From a checkpoint of a small mixture-of-experts model trained on Wikipedia.
Size: 13 layers, vocabulary 32768, 60M parameters.
Experts: 32 experts in each of 12 layers, 144 SwiGLU neurons an expert, 2 picks a token, a softmax router.
Training: 284M tokens, 8655 steps.
Below are experts of layer 6 (counted from 0) of a mixture-of-experts language model. Rows are named router (the router's row for the expert), gate (a neuron's input weights, with its number), up (a neuron's input weights, with its number) and show model dimensions 0-191. Each number is 200 + 30 x the weight over its row's rms, rounded and kept within 0 to 999.
After each expert's rows: a language model's description of what the expert responds to; "mostly gets" lists some tokens that are sent to it at least half of the time. This comes from a sample of Wikipedia text that the model never trained on.

# expert 31
router,190,186,212,211,194,219,222,185,207,207,210,250,225,194,226,222,230,240,190,262,220,156,227,182,180,243,202,197,235,178,136,241,196,167,227,187,237,223,208,170,157,176,141,190,187,190,146,186,162,164,182,274,227,253,179,171,170,246,196,201,181,204,188,158,191,202,223,153,197,231,224,188,214,193,213,151,214,213,216,146,182,214,218,137,203,154,154,211,221,230,186,207,171,149,227,168,247,208,182,249,166,210,253,197,187,207,171,208,193,182,223,202,248,132,227,179,230,217,223,166,178,190,206,176,158,191,217,167,184,152,195,203,232,145,261,247,171,204,213,153,189,194,167,127,214,170,189,176,139,214,210,207,233,198,191,163,160,224,180,186,238,156,209,248,224,183,204,201,201,195,195,167,184,175,204,208,193,155,234,255,183,231,240,182,276,195,221,202,180,187,151,213
gate5,203,202,229,195,265,192,205,173,235,223,207,219,241,253,231,251,224,180,212,198,154,199,145,187,194,178,203,219,182,233,157,189,208,246,248,227,170,239,234,242,168,229,174,255,208,188,155,179,185,222,179,211,191,229,184,159,205,211,190,160,174,216,200,203,203,255,173,188,223,218,214,239,223,231,191,130,172,216,258,178,226,208,146,254,201,225,157,195,216,182,180,186,199,126,186,197,222,186,259,204,206,179,193,261,196,167,192,189,172,160,228,184,185,207,194,140,152,242,189,167,181,163,215,230,207,151,162,181,198,219,185,179,168,264,188,193,182,172,172,186,214,181,226,197,164,229,190,156,174,179,197,195,170,249,246,158,209,230,160,182,184,207,223,183,189,150,182,200,214,167,163,198,196,188,171,199,227,231,281,188,199,199,234,183,273,260,239,201,230,143,197,200
up5,139,251,189,240,205,197,192,231,209,221,195,223,236,212,232,209,196,164,177,212,211,170,131,182,158,163,225,207,165,185,211,202,219,256,210,263,151,207,203,240,249,220,209,202,248,171,254,243,206,211,184,224,161,199,251,198,186,231,215,211,209,170,193,185,169,187,185,179,217,215,179,253,179,188,172,152,203,190,251,215,137,162,251,214,209,234,188,227,206,199,146,174,163,237,190,134,184,179,184,230,192,261,207,203,206,183,200,234,167,199,212,229,183,217,163,186,191,215,180,239,236,185,251,245,239,184,197,196,192,162,203,169,197,175,126,196,153,184,176,222,152,182,168,207,189,187,170,146,192,217,249,209,221,200,228,178,185,158,216,202,221,139,208,224,259,152,152,154,230,192,190,240,216,184,198,178,280,155,216,238,190,185,207,163,197,196,225,239,211,206,196,158
gate6,240,239,209,168,239,182,231,195,228,174,195,192,220,274,273,236,206,167,218,162,175,220,185,222,205,205,194,167,198,222,192,177,200,197,217,183,178,203,185,261,155,203,201,244,191,218,237,173,193,260,202,214,198,173,184,170,158,238,198,152,162,191,189,234,203,222,175,235,190,174,218,198,219,159,173,245,230,190,154,193,145,187,215,167,195,191,176,254,196,161,148,156,208,139,248,266,216,217,168,193,192,196,203,175,190,218,273,276,215,249,156,189,174,220,131,197,181,194,266,221,198,165,239,183,213,242,192,213,222,252,164,198,190,251,176,202,195,190,223,194,193,219,199,237,206,172,119,220,173,201,189,182,175,202,250,202,221,219,173,161,145,170,244,189,162,183,204,176,182,179,159,197,184,191,187,220,202,165,168,175,159,204,192,209,224,222,202,144,245,212,203,220
up6,222,145,179,181,183,167,247,200,248,183,194,221,201,202,194,217,157,219,202,198,184,222,244,153,145,192,189,223,141,202,187,167,185,245,226,202,231,219,172,209,245,250,190,185,228,199,236,172,164,220,191,187,227,203,182,218,217,144,254,254,196,207,183,201,197,259,141,181,189,238,235,193,207,209,141,207,230,213,170,150,212,151,201,185,204,235,217,201,189,197,205,201,291,219,173,167,249,195,237,185,196,230,143,230,217,151,206,253,235,260,246,175,228,168,169,237,181,244,227,230,195,242,205,232,173,193,209,208,180,197,236,187,170,217,225,160,184,179,228,173,232,191,151,188,191,120,198,217,149,242,206,188,146,234,168,177,223,165,206,192,225,235,185,193,203,174,243,200,256,216,206,181,199,191,243,257,150,227,201,240,204,193,236,218,199,176,186,214,210,229,168,191
What it handles: Final nouns of organization and title names, such as University, League, Association, Conference, Stadium, Cup, often after National or the.
mostly gets: " MPC", " Stadium", " Football", " Railway", " JPL", " Cup"

# expert 6
router,184,178,219,240,232,226,232,202,221,209,228,277,245,213,212,185,223,226,185,238,217,155,219,224,190,238,213,212,208,185,156,257,215,182,229,173,241,203,196,154,167,169,171,156,228,190,154,214,165,157,207,237,227,226,215,213,159,246,195,241,221,217,207,190,205,187,220,211,195,257,214,187,241,211,230,202,202,258,177,185,184,252,213,174,210,135,168,237,230,224,149,167,201,152,224,184,235,182,174,213,201,221,275,203,150,197,167,197,199,165,212,164,212,161,261,197,255,188,221,178,215,161,172,199,180,139,239,166,179,190,201,212,226,161,268,261,177,192,218,208,186,185,197,162,186,177,218,170,146,223,200,197,209,209,196,159,192,223,209,208,187,149,216,205,229,195,252,213,205,155,176,169,183,150,214,174,219,138,235,246,211,227,215,191,247,228,220,193,170,152,162,227
gate5,193,182,177,175,143,270,235,204,199,150,224,167,222,154,204,162,249,226,208,214,212,231,212,227,169,218,208,233,248,193,182,257,142,209,186,215,216,211,197,234,206,235,244,211,265,193,196,197,195,261,214,227,206,164,187,214,241,271,213,141,160,209,177,180,188,208,202,247,226,203,188,231,197,198,189,163,208,187,176,204,229,206,237,188,244,163,239,206,194,151,173,156,195,192,192,245,206,207,227,176,198,145,161,162,205,173,262,211,176,216,230,190,203,227,211,193,240,183,214,212,139,165,194,190,177,169,171,212,169,220,165,244,190,202,220,213,238,238,182,221,182,209,218,204,260,147,263,235,227,223,219,169,224,201,192,241,200,149,267,199,240,218,223,201,196,259,263,241,195,227,235,186,194,216,181,213,218,167,144,210,185,224,217,195,131,196,207,232,190,220,245,184
up5,178,163,249,243,153,224,179,218,153,180,227,221,180,182,201,191,152,175,220,228,189,209,236,141,167,254,200,227,234,159,217,242,203,246,194,193,228,211,235,262,240,233,209,189,271,215,204,189,166,167,221,256,243,134,291,217,235,212,161,183,201,205,182,177,188,213,185,222,195,174,223,215,181,172,178,209,207,172,150,222,201,183,154,186,240,195,251,199,205,196,147,191,178,178,233,201,131,219,210,195,216,208,214,174,207,218,199,195,174,278,184,157,198,196,224,209,200,211,232,194,268,182,178,223,222,210,172,149,217,227,174,217,218,148,264,237,185,229,241,206,220,209,196,232,185,222,215,191,175,189,232,173,225,224,193,162,190,192,164,192,166,220,211,190,200,194,217,204,158,189,183,138,161,172,198,189,287,142,146,205,213,208,212,245,187,213,219,187,182,206,230,190
gate6,208,221,206,191,194,180,187,188,216,159,177,264,161,230,207,200,145,201,217,179,196,246,204,203,216,164,204,137,234,166,248,212,245,183,190,204,248,198,192,209,177,228,207,187,147,198,195,197,206,162,224,201,165,258,253,176,206,186,253,170,141,164,195,151,261,148,225,280,203,195,233,231,192,222,161,207,197,244,199,174,205,208,208,172,195,213,225,205,218,237,204,193,172,216,186,205,205,170,227,147,187,178,201,243,239,195,188,181,194,295,187,180,197,240,141,201,208,249,168,201,187,168,216,182,190,217,177,200,211,195,240,137,160,183,253,199,176,204,219,202,231,173,167,185,232,140,153,169,209,208,226,205,215,203,218,241,144,166,179,222,212,167,203,193,229,239,196,159,190,224,226,213,267,268,188,229,224,215,198,178,200,241,184,222,250,175,220,241,185,194,136,187
up6,204,208,251,207,190,165,222,175,190,209,186,202,242,201,166,177,179,229,254,187,225,212,155,230,227,208,212,254,255,147,204,218,223,151,183,241,221,257,171,151,203,166,187,260,177,239,218,160,228,190,194,156,217,203,203,172,220,164,139,225,221,176,240,208,213,219,264,237,201,232,200,213,209,196,201,193,193,211,241,202,197,198,206,206,207,203,220,264,191,160,200,254,221,198,175,216,169,155,172,154,233,206,185,192,173,201,208,199,191,164,232,208,211,195,194,265,183,135,157,188,176,193,257,249,169,197,200,269,197,177,216,179,225,229,200,199,140,192,139,169,219,272,188,257,145,165,213,226,235,204,200,196,191,174,268,159,168,213,161,216,209,224,242,266,228,195,162,221,175,227,226,167,226,229,196,217,222,201,182,201,215,217,214,198,242,206,189,227,200,207,266,190
What it handles: Names of countries, cities and regions and their final word pieces, such as Mexico, Canberra, Wales, Windhoek.
mostly gets: " Mexico", " Syria", " Earth", " Vietnam", " Wales", " Hungary"

# expert 26
router,224,174,209,212,214,212,209,172,207,213,214,246,243,161,201,257,245,235,183,229,211,169,229,160,205,235,238,185,213,188,144,241,174,170,235,192,199,199,208,163,167,170,182,158,197,175,153,214,182,160,237,246,243,173,191,218,229,215,164,248,189,191,182,183,143,199,212,226,198,207,237,191,196,174,253,191,211,224,255,178,215,214,215,174,242,160,168,206,253,190,207,197,145,171,217,193,263,167,202,167,205,182,198,196,170,204,230,232,198,171,217,177,257,193,219,176,236,185,214,180,194,141,169,237,137,159,227,189,144,165,260,165,216,173,250,220,197,211,268,188,173,230,215,180,204,162,184,153,203,183,242,205,224,155,187,206,181,250,144,221,218,193,176,211,199,236,220,224,230,246,155,190,160,150,256,145,183,189,214,180,177,209,208,198,225,255,249,210,217,180,174,218
gate2,188,150,180,251,215,175,251,249,212,242,218,282,150,170,174,146,204,178,178,188,198,176,187,221,226,258,239,169,216,201,191,245,178,218,224,240,212,218,156,250,193,193,217,181,249,169,148,201,182,205,203,190,231,209,221,141,202,182,207,230,200,178,223,175,176,222,228,233,197,185,203,229,188,211,266,167,186,200,221,211,264,228,215,186,240,209,229,189,259,185,221,199,212,166,182,215,204,198,195,196,228,128,203,237,157,237,196,221,220,174,171,208,277,207,221,188,174,195,141,183,224,224,198,215,203,200,213,208,216,190,216,206,257,209,252,215,246,235,157,179,217,208,155,201,206,233,189,202,222,158,165,231,168,149,151,246,245,226,170,194,222,155,196,224,149,219,183,200,233,220,176,150,203,259,234,249,218,205,188,232,246,247,196,190,174,217,232,192,220,229,228,176
up2,238,195,163,184,206,232,237,246,204,203,158,202,215,198,247,215,172,125,199,188,211,149,188,162,205,250,204,216,211,211,228,213,245,184,180,205,175,246,214,238,226,166,159,202,180,185,190,214,186,197,224,246,245,189,186,217,158,207,169,199,194,190,239,202,212,216,265,237,195,269,167,237,151,188,203,187,228,187,214,226,230,241,179,202,290,232,217,252,237,250,149,205,167,146,145,223,177,231,164,190,245,182,151,208,162,188,249,205,244,197,188,185,191,238,193,199,211,150,213,197,189,232,184,191,150,175,198,242,221,161,196,193,241,232,154,194,189,191,226,228,177,273,223,188,192,192,221,217,215,159,237,173,145,232,206,199,227,188,181,203,172,197,197,181,181,202,198,189,162,212,208,204,245,189,197,118,164,157,199,183,190,180,128,209,173,203,244,192,200,242,231,178
gate3,221,237,216,190,217,197,255,201,194,236,214,227,156,211,160,141,173,175,188,224,207,92,176,219,223,190,183,255,191,178,232,162,192,207,182,143,185,205,177,262,151,162,171,242,215,229,187,203,203,187,185,191,203,208,182,203,179,191,166,142,230,233,167,176,178,231,204,242,252,207,238,197,233,204,199,228,217,201,191,197,221,179,226,185,194,192,186,191,110,184,171,126,172,196,158,185,250,215,175,191,160,229,189,222,205,210,197,156,202,224,230,151,173,111,216,200,188,149,161,283,199,216,133,202,218,232,210,179,218,228,208,177,205,239,195,213,154,176,156,153,173,225,212,195,235,168,244,220,177,210,198,210,195,198,183,212,160,218,191,189,174,197,217,187,187,248,160,189,172,176,156,163,242,176,190,193,146,220,209,198,208,173,210,185,184,187,195,167,201,215,158,242
up3,175,222,155,234,200,210,201,207,205,174,237,186,165,183,179,224,203,190,177,217,178,202,166,172,228,197,152,226,177,245,208,109,198,225,146,209,158,241,212,193,193,198,193,258,222,158,157,122,210,171,210,211,169,179,200,168,221,192,225,200,202,182,233,164,205,208,208,206,174,181,242,189,210,194,242,188,199,185,203,183,196,183,146,197,190,200,216,242,233,265,194,225,153,185,183,203,265,193,192,229,172,235,211,195,152,219,201,168,173,177,179,177,143,136,224,128,224,219,213,203,203,204,196,196,219,185,227,197,168,173,150,190,170,202,201,156,164,257,244,175,154,232,167,166,201,245,187,182,187,192,160,204,193,211,159,161,157,236,182,195,178,172,248,153,190,174,223,197,268,226,202,197,233,245,168,185,223,204,240,215,188,244,214,167,185,224,94,205,233,173,214,161
What it handles: Subordinating words opening clauses, such as which after a preposition, when, because, although, if, plus commas and periods ending clauses.
mostly gets: " when", " because", " When", " both", " all", " Although"

# expert 9
router,202,176,218,215,211,193,200,179,193,221,229,230,196,205,243,172,190,214,202,243,214,163,224,161,175,210,200,211,243,159,162,202,243,159,214,231,246,182,166,174,175,167,136,204,212,161,168,216,160,182,223,254,229,232,188,209,171,235,170,185,217,172,199,142,161,223,202,229,228,207,248,204,218,261,189,110,211,235,192,162,174,208,250,183,206,184,187,225,199,217,216,209,163,151,223,176,205,200,197,256,200,206,184,176,168,176,201,221,157,203,200,149,211,129,226,186,221,179,247,153,213,147,191,197,158,179,198,193,165,159,197,214,210,182,197,232,168,202,232,157,185,206,158,92,216,157,220,179,207,187,195,187,229,205,249,182,185,241,193,245,160,178,220,236,247,188,191,205,231,172,192,212,168,196,236,209,193,140,233,242,177,197,231,184,257,155,202,175,182,151,168,238
gate2,227,184,167,203,214,171,184,213,211,193,246,226,187,267,194,164,240,213,212,191,206,184,190,181,180,191,168,137,191,226,174,192,174,174,165,224,194,148,202,163,224,163,174,193,230,213,190,190,200,270,195,186,237,144,221,177,207,156,193,168,185,165,152,170,229,229,181,180,248,195,192,210,163,217,204,231,188,202,247,201,212,190,198,275,189,220,170,242,217,184,225,229,165,157,205,169,242,188,155,188,175,195,204,167,217,199,209,250,166,214,231,148,140,179,213,199,219,224,162,209,192,251,143,226,175,195,193,226,235,143,195,207,198,218,195,254,197,233,198,163,187,194,179,233,167,202,198,200,148,242,152,194,206,206,246,238,206,187,224,116,179,183,207,224,174,180,234,177,238,174,268,194,123,181,223,245,195,169,256,224,208,201,184,156,205,262,185,212,203,202,152,257
up2,192,238,199,174,181,202,185,213,212,183,176,188,245,173,165,149,188,207,185,172,208,200,153,189,188,230,217,167,202,213,203,207,162,193,220,205,223,212,212,209,231,211,177,235,192,230,211,173,214,237,163,267,208,206,135,153,205,168,252,186,197,179,177,175,209,203,167,200,209,202,169,183,242,191,227,160,266,184,228,269,145,182,163,186,154,200,144,177,216,197,232,192,235,176,171,249,225,158,184,228,184,242,226,201,237,215,195,222,162,214,221,216,203,195,191,192,237,204,207,224,166,171,158,201,172,223,270,167,221,205,181,175,230,203,242,233,237,255,216,211,120,228,217,191,209,116,254,195,137,240,223,176,181,190,276,206,164,212,227,164,288,241,248,201,142,192,157,227,187,166,226,187,203,221,169,210,200,218,207,218,190,211,194,213,171,191,237,200,162,183,183,175
gate3,184,200,210,198,176,163,209,169,228,227,239,218,198,173,258,207,218,216,208,227,209,203,220,196,202,196,210,245,194,195,224,221,221,201,196,220,211,240,212,197,159,159,202,201,183,194,248,241,171,222,226,189,261,212,237,191,222,200,203,197,189,204,211,177,175,265,164,209,163,176,177,199,226,184,186,169,207,232,188,175,238,155,196,201,195,216,151,184,193,198,145,152,208,192,203,198,201,216,113,195,187,266,162,220,253,166,181,148,187,227,195,159,211,218,176,203,196,209,252,186,257,144,263,203,150,181,204,169,248,238,199,199,182,225,216,194,132,127,240,132,140,171,156,198,265,196,270,172,187,146,209,146,210,212,214,202,271,223,229,180,196,198,224,178,218,224,209,177,172,175,208,243,171,181,210,173,205,174,165,175,177,235,227,180,151,248,198,215,188,166,177,213
up3,178,194,165,194,246,212,195,196,145,209,227,208,254,193,187,193,195,193,163,173,234,181,223,176,209,174,194,203,197,216,165,223,211,199,196,209,158,228,209,204,211,190,194,176,277,213,177,199,158,253,189,167,158,140,131,191,257,206,189,223,212,187,134,204,194,182,203,171,152,186,190,168,235,189,218,141,179,123,209,192,229,215,223,222,222,152,242,225,253,195,158,165,182,225,206,267,205,179,255,174,159,183,193,171,224,190,193,219,174,243,189,173,204,201,186,151,200,212,210,193,236,226,210,242,186,198,226,178,143,216,221,168,202,195,253,145,184,230,188,236,219,243,213,230,169,169,159,188,172,213,119,174,159,220,241,177,215,216,248,211,135,171,193,167,222,172,196,176,191,210,187,198,199,206,189,183,231,204,253,232,200,225,245,202,257,165,232,181,221,180,144,150
What it handles: Common nouns after the or a, often followed by of, naming groups, roles or kinds: body, colony, species, teacher.
mostly gets: " group", " species", " population", " producer", " body", " director"

# expert 22
router,192,200,213,252,193,181,235,131,200,182,246,253,224,156,229,170,176,216,190,227,219,184,204,176,194,197,237,202,249,159,135,242,215,177,224,183,238,217,213,172,191,183,134,180,200,182,173,216,156,187,196,263,242,211,210,230,216,222,206,199,236,187,180,169,189,213,206,198,195,242,241,192,200,200,222,137,215,250,197,169,179,216,226,179,212,136,162,217,227,214,160,191,129,160,220,165,214,178,208,238,193,184,193,190,208,180,193,231,177,188,228,166,234,157,263,197,218,197,233,187,213,171,187,209,158,152,230,170,193,153,191,186,258,152,266,203,177,221,221,157,200,213,193,157,217,170,197,184,116,222,204,200,262,195,167,186,196,256,176,177,189,151,193,227,225,214,209,197,214,183,201,206,164,189,228,171,181,139,218,231,234,200,221,209,268,192,255,199,169,147,181,214
gate1,191,176,230,152,149,201,238,186,232,211,212,175,223,176,190,143,217,185,233,205,223,163,237,237,187,146,185,222,157,216,223,188,223,178,200,194,168,192,233,206,179,244,204,183,240,231,156,169,197,205,171,181,217,188,252,180,180,236,191,177,252,137,211,217,174,155,212,182,167,173,161,158,213,160,180,185,207,237,208,165,192,280,184,218,209,267,202,223,202,172,166,194,197,134,222,205,157,200,241,191,167,207,242,205,198,162,216,199,179,187,214,206,202,176,205,206,228,239,265,192,232,186,203,168,266,192,226,221,237,206,187,171,234,161,220,229,197,197,192,235,245,168,231,189,152,211,205,187,216,159,231,255,235,251,148,142,215,267,247,250,213,142,220,240,198,197,227,190,246,197,196,195,201,215,217,187,186,187,209,237,127,210,199,215,250,228,232,173,246,204,214,195
up1,266,182,211,183,225,223,177,246,221,174,228,213,187,198,223,257,184,196,149,282,179,272,166,192,213,203,197,177,231,159,253,131,193,183,185,191,222,193,172,221,164,226,189,202,217,237,230,191,209,224,159,201,186,235,151,189,194,188,238,213,227,203,239,227,170,240,235,197,165,205,239,196,194,108,213,244,223,184,206,183,233,220,201,156,221,227,207,159,218,244,212,221,224,192,203,208,208,197,207,174,230,218,191,236,215,250,138,144,222,159,214,176,232,228,194,150,189,201,212,252,171,209,213,210,188,225,212,217,154,223,157,190,175,165,199,201,138,207,239,233,215,205,225,236,207,230,186,195,168,213,179,212,198,202,235,240,131,176,149,197,152,205,225,160,223,250,208,146,165,272,159,190,199,196,162,225,166,211,244,193,217,233,207,173,194,226,182,215,230,217,183,171
gate2,171,179,196,225,211,162,202,196,182,156,235,214,185,141,175,181,201,195,197,148,206,199,221,191,181,238,191,171,168,143,183,226,155,197,184,219,202,221,200,184,196,228,138,216,236,184,177,178,192,168,183,234,246,193,190,217,186,192,191,187,247,204,159,180,193,199,187,155,202,193,209,189,178,220,219,163,163,177,199,169,180,150,219,206,190,158,230,152,143,171,196,208,195,188,168,131,222,248,233,131,190,204,175,194,260,207,161,255,235,176,241,213,219,165,219,161,195,238,206,167,167,265,221,233,147,203,210,194,275,210,181,220,207,182,202,220,191,181,227,177,216,203,248,157,211,194,196,145,242,191,251,222,202,158,189,168,166,247,202,183,187,166,224,234,236,229,204,178,247,264,190,282,208,204,209,169,164,182,224,257,174,249,234,130,206,224,211,190,193,177,173,173
up2,215,228,205,216,207,223,209,191,137,229,186,186,245,208,201,182,149,207,227,187,181,185,219,278,233,205,225,188,198,228,195,271,204,202,134,169,213,227,234,230,238,216,161,138,232,215,176,233,212,152,198,187,186,215,225,234,200,202,194,242,227,199,276,154,245,183,243,197,218,168,181,219,184,193,148,191,112,205,185,230,235,197,207,200,176,227,202,209,212,136,238,280,170,167,169,223,180,201,160,227,210,189,191,212,216,268,206,168,220,225,199,207,182,214,241,170,223,178,199,172,230,180,253,196,241,207,184,208,200,210,155,262,152,192,185,194,205,169,184,181,199,220,208,157,190,165,215,187,175,236,196,217,201,166,259,174,209,274,153,206,195,233,174,173,208,242,187,211,189,200,197,155,197,193,213,161,217,186,227,198,225,181,146,161,178,246,230,216,227,197,240,257
What it handles: Nouns and noun-final suffixes for actions or states after the or his, such as culpability, mistreatment, support, involvement, love.
mostly gets: " training", " working", " attack", " fire", " Coordinates", " border"

# expert 20
router,217,170,243,216,189,159,210,183,174,153,249,236,212,136,263,235,260,232,231,249,251,170,194,194,244,235,216,225,192,171,181,227,186,192,246,225,213,194,195,173,176,208,211,157,156,167,180,241,175,159,200,223,257,168,122,255,198,217,181,243,192,207,214,152,209,251,188,182,187,222,235,171,217,182,204,170,209,177,227,167,182,216,235,196,255,174,206,206,210,215,178,200,220,173,240,211,258,216,151,229,207,186,227,135,171,220,193,210,196,162,217,193,205,219,202,209,251,198,219,188,171,118,179,182,174,185,236,177,160,185,229,179,213,165,246,197,157,217,231,148,168,227,158,196,211,212,160,160,220,191,214,219,265,211,219,185,220,242,217,228,175,174,190,215,227,179,191,197,226,245,177,199,168,192,218,182,139,164,229,227,221,212,207,161,246,229,224,238,196,188,177,228
gate1,185,283,194,183,168,180,197,197,198,194,189,246,208,200,192,164,192,181,177,203,196,238,250,152,190,168,210,224,160,185,191,207,202,204,203,252,224,240,173,223,223,174,231,203,198,200,199,196,158,228,218,270,139,163,148,236,226,203,221,220,170,177,212,187,221,179,223,249,177,190,183,231,210,227,191,148,136,204,219,221,216,150,241,274,213,188,236,230,169,229,197,178,179,160,139,212,186,261,181,235,214,200,184,190,192,199,179,215,116,202,185,181,217,239,198,246,215,200,175,192,188,189,176,242,201,270,176,218,187,217,199,174,251,218,220,212,253,224,167,193,178,198,153,138,189,192,158,215,186,185,195,196,193,196,206,207,212,216,247,174,159,151,138,211,236,178,136,199,157,200,250,200,238,211,205,202,171,206,223,220,183,194,213,177,213,230,204,226,142,258,131,187
up1,208,204,198,159,211,155,222,151,213,185,179,154,202,227,178,183,179,204,246,218,235,173,172,182,252,197,157,198,186,232,237,188,211,243,203,143,248,242,263,196,169,198,245,174,206,165,204,184,180,151,201,210,216,220,147,173,179,166,192,157,166,204,192,165,241,238,209,176,211,170,250,106,200,218,227,170,239,208,145,151,166,208,151,276,221,152,170,186,190,173,244,199,185,200,192,190,175,202,172,235,202,151,180,183,154,227,192,190,192,228,199,143,208,209,232,220,186,211,175,161,211,225,241,224,220,186,194,189,171,156,238,199,141,242,259,184,226,231,182,234,175,155,216,201,221,162,181,202,145,236,212,242,204,234,189,186,201,186,224,220,253,235,223,204,245,193,228,224,181,184,216,224,196,178,197,195,213,141,187,211,187,196,257,239,201,208,182,147,224,201,218,168
gate2,148,199,226,214,241,169,193,189,151,176,222,251,163,211,198,247,166,219,257,178,255,208,253,206,210,255,163,248,226,153,157,199,205,222,230,187,182,242,170,189,262,234,200,189,203,187,235,215,219,221,207,207,230,187,181,161,170,250,180,232,188,165,186,199,279,185,187,225,177,219,208,226,198,175,202,173,254,213,221,178,190,159,193,230,179,254,227,187,181,235,250,195,218,223,275,202,205,225,162,192,171,171,181,237,189,201,215,162,177,207,203,202,257,208,218,235,230,184,188,165,158,162,176,164,184,182,239,185,144,197,240,171,191,228,167,214,269,206,224,163,207,246,168,146,216,217,189,201,230,173,204,211,187,224,227,207,244,193,271,206,157,207,242,225,228,179,203,161,188,205,177,217,209,165,152,219,211,202,196,212,196,212,167,201,165,154,189,233,208,136,141,191
up2,236,187,174,261,184,185,221,292,231,224,230,181,236,147,226,241,242,210,217,201,223,222,224,166,188,216,165,203,181,216,234,227,231,157,223,167,175,181,244,221,186,220,205,159,126,244,196,166,181,205,245,190,205,222,223,220,208,170,178,167,194,178,196,172,215,212,221,176,238,201,239,218,245,170,187,234,194,222,182,225,169,256,237,226,174,173,243,221,165,180,189,208,213,140,166,256,192,187,185,182,220,184,226,200,205,226,227,186,161,167,181,162,169,230,205,149,220,187,179,183,210,212,271,221,189,242,163,184,211,245,172,211,223,172,213,174,245,198,252,197,199,182,159,179,201,213,221,228,154,171,215,231,211,128,200,164,209,235,128,168,217,171,171,204,212,223,219,221,189,206,196,244,263,170,162,229,214,212,198,151,185,232,168,171,220,229,187,166,153,219,249,166
What it handles: Line-initial dashes, colons after field names and table pipes in infoboxes and lists, such as Born:, Website, Succeeded by.
mostly gets: " Succeeded", " During", " •", "=", "In", " Website"

# expert 24
router,213,169,237,199,202,153,183,190,218,195,222,235,234,191,219,189,233,229,177,228,205,189,265,175,236,193,222,195,198,183,152,240,240,189,214,209,237,216,200,166,177,202,169,181,195,191,173,214,154,175,222,252,206,225,192,243,202,244,153,230,230,207,235,203,174,219,182,207,178,234,216,202,192,270,229,177,188,240,147,159,167,209,218,175,244,155,205,204,201,221,118,195,156,207,197,163,215,184,175,212,203,211,235,174,180,190,157,233,177,187,195,155,221,169,233,236,253,192,232,162,231,140,195,218,194,171,248,155,154,153,212,205,237,187,240,238,212,182,207,187,204,208,193,164,213,165,217,182,176,266,227,211,244,192,189,190,235,282,177,201,147,139,196,194,246,234,169,207,245,190,204,200,140,174,236,177,217,128,213,238,215,221,228,188,210,226,222,251,157,184,168,222
gate1,192,263,226,214,185,239,161,234,192,192,187,249,253,176,196,190,233,196,223,192,177,258,249,213,277,242,182,134,192,193,178,206,161,225,245,176,254,158,189,210,179,205,219,221,234,208,177,203,233,230,175,190,212,198,223,165,183,247,189,249,195,232,182,276,203,227,218,180,130,192,212,240,190,181,186,248,225,195,224,175,226,198,214,146,198,205,216,228,171,229,153,269,185,202,176,156,211,196,178,228,238,206,187,229,222,202,183,230,143,201,182,154,151,158,201,199,238,225,145,163,210,216,219,196,185,157,205,217,226,243,140,220,202,188,164,181,212,235,238,242,189,228,215,213,152,188,162,197,220,168,158,228,189,182,186,167,171,210,243,220,166,201,166,190,209,167,171,179,197,205,197,171,219,156,254,223,240,213,210,252,241,197,205,197,174,192,213,279,194,224,194,196
up1,180,141,213,251,157,211,193,224,226,210,189,139,200,158,221,165,180,234,245,226,220,228,204,238,197,161,235,217,197,185,192,203,184,185,244,195,255,203,203,181,156,213,200,224,273,165,196,203,221,173,220,153,173,217,223,249,199,224,206,204,221,226,224,221,251,169,211,245,235,223,176,171,189,227,180,237,224,178,207,195,188,205,227,188,208,236,163,207,185,185,180,147,154,212,237,200,161,143,168,215,178,179,245,158,223,179,172,235,163,168,173,198,179,211,192,152,190,193,192,165,206,208,216,215,238,167,157,181,209,150,187,200,221,207,205,210,228,204,163,219,227,242,149,188,170,191,188,181,196,167,186,171,223,176,211,188,220,159,238,242,228,146,179,177,236,212,209,103,209,220,162,114,216,214,148,268,190,225,263,159,230,186,198,212,192,231,197,261,198,194,208,252
gate2,179,210,256,182,194,173,172,161,189,207,189,173,233,176,225,231,193,175,210,232,170,194,179,138,185,172,190,211,186,196,189,271,221,244,220,199,160,234,154,205,221,236,195,173,184,185,212,222,203,208,245,237,197,249,192,159,214,230,191,189,178,250,183,227,218,224,210,177,200,184,228,195,238,195,212,164,201,181,261,182,195,178,195,224,233,213,183,216,150,243,179,222,176,226,179,158,253,217,206,187,208,170,224,280,212,163,219,185,221,167,238,172,209,153,219,215,149,251,226,203,268,247,223,259,227,226,166,193,171,195,208,246,224,185,198,173,177,207,173,225,213,207,241,214,126,183,193,194,200,263,223,238,256,177,224,150,276,250,177,185,154,198,243,158,223,204,194,145,252,271,215,218,158,189,232,220,227,200,182,188,190,193,233,163,212,221,220,221,185,183,193,199
up2,160,248,161,271,195,210,208,136,179,213,194,214,251,171,182,228,194,151,213,167,154,205,184,213,213,217,158,230,220,205,196,187,165,184,209,207,202,232,210,245,195,184,243,196,176,209,239,212,237,255,185,190,197,223,232,210,168,254,195,171,223,244,217,176,180,211,178,177,202,165,233,180,187,246,195,195,172,245,134,183,177,173,210,240,218,206,237,260,143,196,180,298,205,184,230,209,212,217,169,179,184,226,207,261,199,214,218,203,200,201,181,225,189,215,252,197,188,219,237,192,256,172,185,195,231,181,211,191,216,181,220,193,198,189,188,195,193,158,226,259,197,148,232,215,165,204,203,158,167,256,194,237,208,211,225,179,248,189,203,171,235,219,243,153,160,215,198,129,173,200,257,231,183,163,271,183,209,172,159,165,215,237,207,143,202,217,165,245,183,229,237,206
What it handles: Inner or opening pieces of longer words split into subwords, such as inc-ub-ated, antidep-ress-ant, rev-ital-ized, turt-les.
mostly gets: " MPC", "Personal", " Swing", "ject", " Cup", "Gls"